From a checkpoint of a small mixture-of-experts model trained on Wikipedia: width 256, 128 tanh GELU neurons an expert.
Below are experts of layer 4 (counted from 0) of a mixture-of-experts language model. Rows are named router (the router's row for the expert), up (a neuron's input weights, with its number) and show model dimensions 0-255. Each number is 500 + 50 x the weight over its row's rms, rounded and kept within 0 to 999. Numbers have three digits each.
After each expert's rows: "comes after" lists some tokens at least twice as common just before its tokens as in all text; "mostly gets" lists some tokens that are sent to it at least half of the time. This comes from a sample of Wikipedia text that the model never trained on. Tokens count by the router's weight.

# expert 12
router:544510456519557420571463581561546537444526521479571412515445486486443512521521441511499491559548491507410552535391523430435434506459564501539488441455516415554597451401445458553516534517428484487424536521520440565483491489490539526478533561543436477557530592518543531470492427463386477502480426571491429427518575590465448559482508559482572430492521516492479535548443487419561459651430414481538410506497535489511539511509491435573521453470496503444475524553533595441516431501532499445534469513560531625523437471514510565446516462518488511470562450450590520437535479486358595442510585562452486400512529515525496474426444426504512522432477528502466493453600521542573508577481497568461560547464530511425434519454566517515472470570499466397564511488480465544495552478551572
up2:557427460443472527560590571472531424526458543460456556557487551466472470469484405479486349524504618396458498419444476471534531512451483421551571506531556520555544470502454546437531511510522609530594510471540527514488521477433450564473521467558476409473587460435571515542329624503520592471583462420546494464461555557484533522547576550482591513486479503531559487482506485565556586471531463465456549499422525445414491571470547565500550596461502592490487589429551485500463540534505483471478443444460559552554518474505492347464535469513496507579435501444528494478517474519453551496410487404523515528448509530490521514525463497595542478580482536454529495505537452455574397516459504466498449413503502522530492507555464551430517507468504460531543446477476501532445487493523628
comes after: ",", ".", "–", " (", ":", " 18"
mostly gets: "000", "00", " km", "%", "32", "35"

# expert 13
router:458440424506534452578433556499491516507470468493485432451547539450447515501552438434409463545577434438425527551446557473423447514490419431446484455442465495580448416514443523560462586453526438499566507462413412523510500482474502474497527546545522521554452507597514589450529517500516481426443422530485497438576530514545422488500539526427595442429555592475526494590508435541492402503475538435521507505452470537494550543456518473582590426537479471451555556531463545422431430528500577456431463487572425532564416502510530512423486442532512484437428426412581440503535508454538493421514510562433530458425485562487489492429506438578439498483477572438413504552562473467565590510470487476405530548520560490487503494479437426545508536564506422485552498408549420516412534485488567
up12:497554506504490595550578537499468496476429541510451654468508517528551553541508413464495494541494542436570474549424499484529464445481504512513544438448584627501507507424418402449543481470514515613406494548523573478540423455449495483501500472610485511527484614565492502533493478540477445487471570493409429400426432445489505521418491483470456567566516442568566332460504458521480485427440498545502496500473438582407450548498589546507495459545482538442539522417531432415537447448561445476547543512420524555599599418515458474511533487407479557464499440525442467520533415473505453551491621529472462489533580528559535573549509520457524489463473497519438471548452539489436476534534452466535437511515442446527487496569460578491497551535510583516514453497533519509481398511529480
comes after: " |", ".", ";", "|", "=", "  "
mostly gets: " 35", " 55", " Silver", " 32", " 0", " 3"

# expert 4
router:448424413495545463581441561506502531502489473503455419465531554449455523497537463436423455547583441439416513541422567494418448511477437411440487446462465464570477423509437500558477562456516440489569484463406415528530488492473510457525529569503548545554465517585523569462519509484494476443460433562469505455563547527543433486517541550420584460427507583480534480579513424516488415489474542426508543513481473532444517549452517473570586433550494466454558541562489553418429424543470582479429444510585426548585434518496553526420471423532500492442423433409582451511541521462518508419508524545445534461444469569477514494415515448617447489503477583459413540564544465456562580525448468486420520560490558486484507528461445417544509525567500429465537499413537425505428549485486566
up8:517570411476537518448490542484525506473405518479467558478548494444503556445442545411535503515428495540484526536430437480460412574479424542535527480483543580483541544531571543431566492439440511491417513462468522537413433553509378444465582501520578348451494463591560575479541516507464573579597528462555560562499446575469562429474497564602502478491471465486503489507501432522444511564451442581452491574468520572524506500487524535487458479532540495566492516477455464564495522461426404546482472454505476443467450382625475487529498497541578493572458444520480592470456463506598461470510485550438452540521524545455492479540607530500544480518476512491577438442499538574516518480548481588506550494562558496472610541534463503404461491547421577458534461579549519614496448534561428
comes after: " |", " the", ";", " (", " in", ":"
mostly gets: " him", " red", " his", " 42", " 14", " Records"

# expert 79
router:478436427519533449582444562513527531498483482490499423429551549448450518502549459434420471558587422434431521546445560485424458505502419433440483454462474496570455400514434518547456574449529430488571491455406416507512507501467516467483537547531497514548451520583512584455506531494492472407455423530482513457574554527536417485504543518411562445432533597496545479584510437523481421496502536438504530498473460538499557567460527490587600421524481455445565544521493540428427418540472574475446450517586404539566424500496552518423503462542499484445442425416566449511557512453533484420507502568447517469460454584478486520427495430580442484505492570461417530575564480483554587537459493463408540552505576466498482499478424447564527538569511437504544509408569418508435522487486571
up2:525509517503443430407447505471495510495487493562555554581498535578509538439521552579498446465541531456546503423603522554513498540412543568551463501513449451484508409493562518423435472450528481436486514573479505423496510496473522352470581457456452491476464391568559535559462440546518500499525520571368461397412553411511470505464512522630451558533403441594451419500513525462493613540538511585498486459472580505525452515497472523517453477481456481486434487447545501541571445521554501489498525559517450557487556474535514543519550538549413496560554525576500503496528497579386476516505552548469473522529522511491462462490591463422492540518443523532504471476518530475425585452529466546592486386363574567446541463530457597462538571430535473529474493514600575505527459514568482
comes after: " |", "\n", ".", " of", "|", ";"
mostly gets: " 23", " 28", " 31", " 29", " 27", " Votes"

# expert 71
router:488499448570568551486439524461412508550471561544596508453521561414526471541499502463573534516550446430466611539484547400472450430470443472468456411516535536464454463452424481567435527335489478496504473564451560497514553499455500496524530532491533468549629501523546542564538511562490515429445433612473528453539492447563451527444512499453468488465500499512506478550498419538579440469595485505504519552517547452481536408479540530504511497553413473461481530458453581458525437557409521549477586538583432480564453490516574496437472506505575452534508449474562498481557528408453599459544606507426479631416504522439468532436448421578425534450491521508473602553458524477535451479507454501457526510432533464541420511403450502523479593538470457456573451498555474493552444579536521
up0:410506590424519552535609509451460519470507504476452532448466515546413624548478459484500587442517422457478485436509533488445555485470489529494549519455570518446459494519571548541490444547487520529472550405497526557523546468481487591603463485428487433487476526427432438518448449515601466556379472562409600520481529523477494493511467462424535603481429451524451415530520591382479451593519548483464491482586489509457500543529554604495589429506498533544383518482545471539516454463469449534471493445470484512555429486513481393543453495526535546453526483596482505562510516433393512454613526478512554515478453508427475491533541487498533460530477442541509492456485566464580481478433470425540581517519536503476545493681535555525567518493511501560542428440439517444464487476426434
comes after: " the", " The", " his", "The", " her", " its"
mostly gets: " album", " species", " name", " song", " member", " group"

# expert 20
router:458455414495527427584432560490534499511499468509503425416543555463458511534547438418400485563567434458424516566487567464449455522492449434438478453432466448566454429534425504538459561449520422465544486453427408529481473500485502505503531561533519501559474503600509578442537506499480494447445429521464483418579558534539427523551538507407576450451537596505533481582522431519511417518505510459503533509449483549490517537482485495570593424542472448461570574524489547426404434549480571454453478486585419513590420526507531524433491443532461502451426425420574458493544494480574509431484541526424522436449479559447520505422484472588444501533502559436418525537566472450585595539487496456404515585504553463475505509446434451543509524547488442471530526423569424509406535518499571
up3:460430533462437502547514560512515561512399468503488475495504537415482547503458468490553528394451486408559524490479500426458602505514456511505508465513539574448443487538467478408467505520488505573420526475469591518509475552509484509403556577570520471504488585537441532377436505453613598455465535462459480526505450460534516491522387487469546544450516508481523519520559482446589579572540561589520428457434525469567541563469486509406448610475497480596549392464546434542475573502419506523459510396492542519439528505574492512530545496508457566418552545495466427496563497461443595581536393497504495530514470446475527593420499474527473492564574525536464464449517564488437520528539474588437426540556501400558452526506557498520564608515394494452522489460527534422509407521502525
comes after: " |", "|", "\n", ".", ";", " ("
mostly gets: " 6", " 4", " 5", " 8", " 2", "5"

# expert 70
router:463442419481573426581458560521504500489490478501483436454514558468448512512531470420428432501563446437403505570419569493420439492489445441422507449436499475563470418523421522552452570464516430476532500461426416559517496495458504472499529529564552533533459507585498564462539546520511461432450444532475511434544532530577422497493546506416571419427549561497526480578515420521504428505515531446534534482496482546484551535448508463578595409529478484438559531525454525418442418540475581473425445486594438524575421507507547529412477436535505486463439417412589458522592487458551491435543512564438526479489483567470505477422497458585437514484452572493405509565583458481540584503468477459417483556480559450436531512447414433535489517557515431488500490403554435513429551505463561
up3:580475426466447524486537458470497525480611527477398566427478480533548449409493531522477502510484472531564544496583440479481469480458532543431537528496488538455554548508504545534468530601553440436536453505455546508499571425597532442481504514527493440500486541514471443514596482471504503584551448562435525432489534504541608526492482496514532466451459485605569453487456465446529512547460582502468489502465480458435461464457552425497472510565558497592484444553551499605470541494529482558500481550547544600590502563465523503584508556494558469544531445601488468452535404511552462566574440472499498536474448603488608545634474497452537427499472527568597501571456473502375423485520420510569586472443448480532600413499496501469533446495429489449510480430443502605457594445408475
comes after: " in", " the", " of", "'", " to", " on"
mostly gets: " area", " building", " large", " moved", " market", " period"

# expert 52
router:448428418484540456578442558543501545490464456521489425466535544439455528489536447421405465532569465434419531561461561489469449486496428413416515441463460466565480419490423515545450571495490420459561490443424402513472481503450487492510523555536546540557465528590522575487539507484519460474457433519469542448558541533536419462521537513412576430432545573510500479597476446522499419485477527427532492496477442547481553536454515455579585416505506492459546554526491516428438436567485565489436432485574423503550408521519572508406488482536509476442431431422569452494554485468565515395467484553453497476485467551465464489422528461585451452473486586454391534548588478460552594510450495470418551557496558501510511546463433458565504539542504433506546505408561427508402534499503589
up3:421566501408450472477461465452473481423482507534466517451480569520435504464514483494524516507533542483370447482509480452480452458574448436484537496468506497425540649454494476556387525613526505545474512548617476509513529535579513482487434508523458433511518540437481463569479453555521596479470535559456455499542493476525524405546495592438490445492593471485450376431477492512456523550475509509497491512624503516479566540572555488503423548492573545532465492396510466478558522576501549549567460490517485598524510505547457469478570482466591466521502543543529545486455422484481533442467482391477498534492502377466447526485456451433545573490462396465519438523483423544525486541485490438583460504509529565453407511496505464529421546432583454577636524468563575553570587555595451
comes after: " |", " and", " in", ";", "|", " ("
mostly gets: " 29", " other", " 30", " 28", " more", " 27"

# expert 44
router:429463441472491441543461457555618529469471522467537444465527516468471559523473534523557556535554445457460542451470520371499460540486565446519474456459515620527471482515435481536557532570519456494438482481545508528577548403498457443541532502524459471537423571565553539517462445479575569512494504534548457532570439407586458517500483407566396525623467546496522515474554569472480386497492511412494481530540452494537483493417491473533539503513469462587538542561571569447478499464505529496555587607487421524513460500550542545435463559538542442530488437550456462548505505494478561483530468548441450579480513563486469507447494484573444420459597482501438578533545574508516547424422452450439529545596485482487417450464577525577534541562472381551568363460548442475564542509547550
up4:510549469450519421427540539486564425524526532467485538528540485508465546459574538571453455553546607493533478507500417525485491453465524471515485437548626592584540537444478582556528461410475471427499446497593504547433522494605588562520447492457548592580477444474541568554441469541471420427498492526483466468458535531571544555509507470562449430514494469498535515496525408503468504530521544492551592586417571441454506476506385438426455485531527397443581502381573400465569455442480479471583508453547462536474529551523440494430508396524415506462495463464484554522527508516499534498381541528496463497490583430540492495456475476547480533551536535557468573482499477559505623568436582534499441529576390459440480564460506504514506465560494512493492460533566517571573469465502426
comes after: "-", " Binomial", " Full", " Cre", " Si", " Ed"
mostly gets: " Born", " Location", " Coordinates", " Species", " Genus", "cast"

# expert 7
router:460498434523563484545426480502461560551452551445541503578464530440526521582463516418440557569557484406463472564590514503479476480479451435476520479534589557516525486529468495554596494538517511482537444419471443544490567529520537400484550488533538536534471489472486539578484506473429481441415462530548378536570495559542485563562599525436539588505524416488475505536460467560430471459465521474564548471506522383444568559492444527549465536560515446504424499425570465461419463557466557480506600471582462482597444515421567530456508379519540514563437504500510392502519440494553448431393573564452561559421418500536485447516479508520453557483536556501422550522559481492596424515543483499536485540455549481537510464449453454540438460600513426464507477579468453403437536482550552
up5:547449535431483478442452473412443413493517528488559340507441553426616524495395540497499424491500634587436491552437519429453454561469463423436415459477588516462475599464511414489498518468514515547514498504487465577415535482611564532458501513495476464495544552466441465479583503527469481520546486532529499651533478477558446572477555486509532465425448547487536522423556518505546519548366445490463537579486613474450519498535574514489445397531445464470487437584517585516471520442564493437552474475497529528511476404409493440457522550531506551592597520547530553496474421478571521462522584481548483492460575522512553504495462475509539498478475479524556475491530503508501462401476529503445498588525559496519513562485519509459538468622553443397544522508431492541514499475481439
comes after: " of", "'", " in", " with", " is", " as"
mostly gets: " the", " The", " a", " with", " an", " his"

# expert 75
router:468421418492494436579442544503518535512472500491486429475531552474434551489533459451403434555564452427411536525411579481451436511499417430442497455444456472548459432505433512554489576479507439470589493467419418526490502486440517488512539505502512538571458534584525570455530539480491464443437424518477485437582520536558428482552578517426582461451546592508516488577489436542519421524475534436483531493472465552496522579437513492592572419548496475454549555523515537422416434556502581473441462498591417537566427486490535499421478444528476469475422445415559444509560483452556474433518533559443547447464463573468477510433500474601463492461492561433419508551578466460582609505435483470428530547506570484505513462435440459564510511561515436472534476430558436503409569521508568
up0:481536527497439501392526496527503542511497524505429501468462464498498508458378465610533514536481506486545446490562435465562468517448498553525512451484456520464486543495480555507596544495465429563515607612533473482408518569524568467610492548491523465550501446444507439523593519490459450518542457479461499474601585609481552424492484501494519579548593508466554465422463496491539612449545501570499497538507440500480489576482432497462427550367474525542531464523463451499416503474599396452415577517452486448447592476469489463591499433484491525455457552510479568449502613481583496601515528424578467448487490419499412506547588547431484458538466526482529476460465462430487399528477567529552535474509538534504471492425439528424482381461531490489443438541475543504450554508492379
comes after: " |", "|", ",", ";", ":", " in"
mostly gets: " 2012", " 2017", " 2014", " 2018", " 2019", " 2013"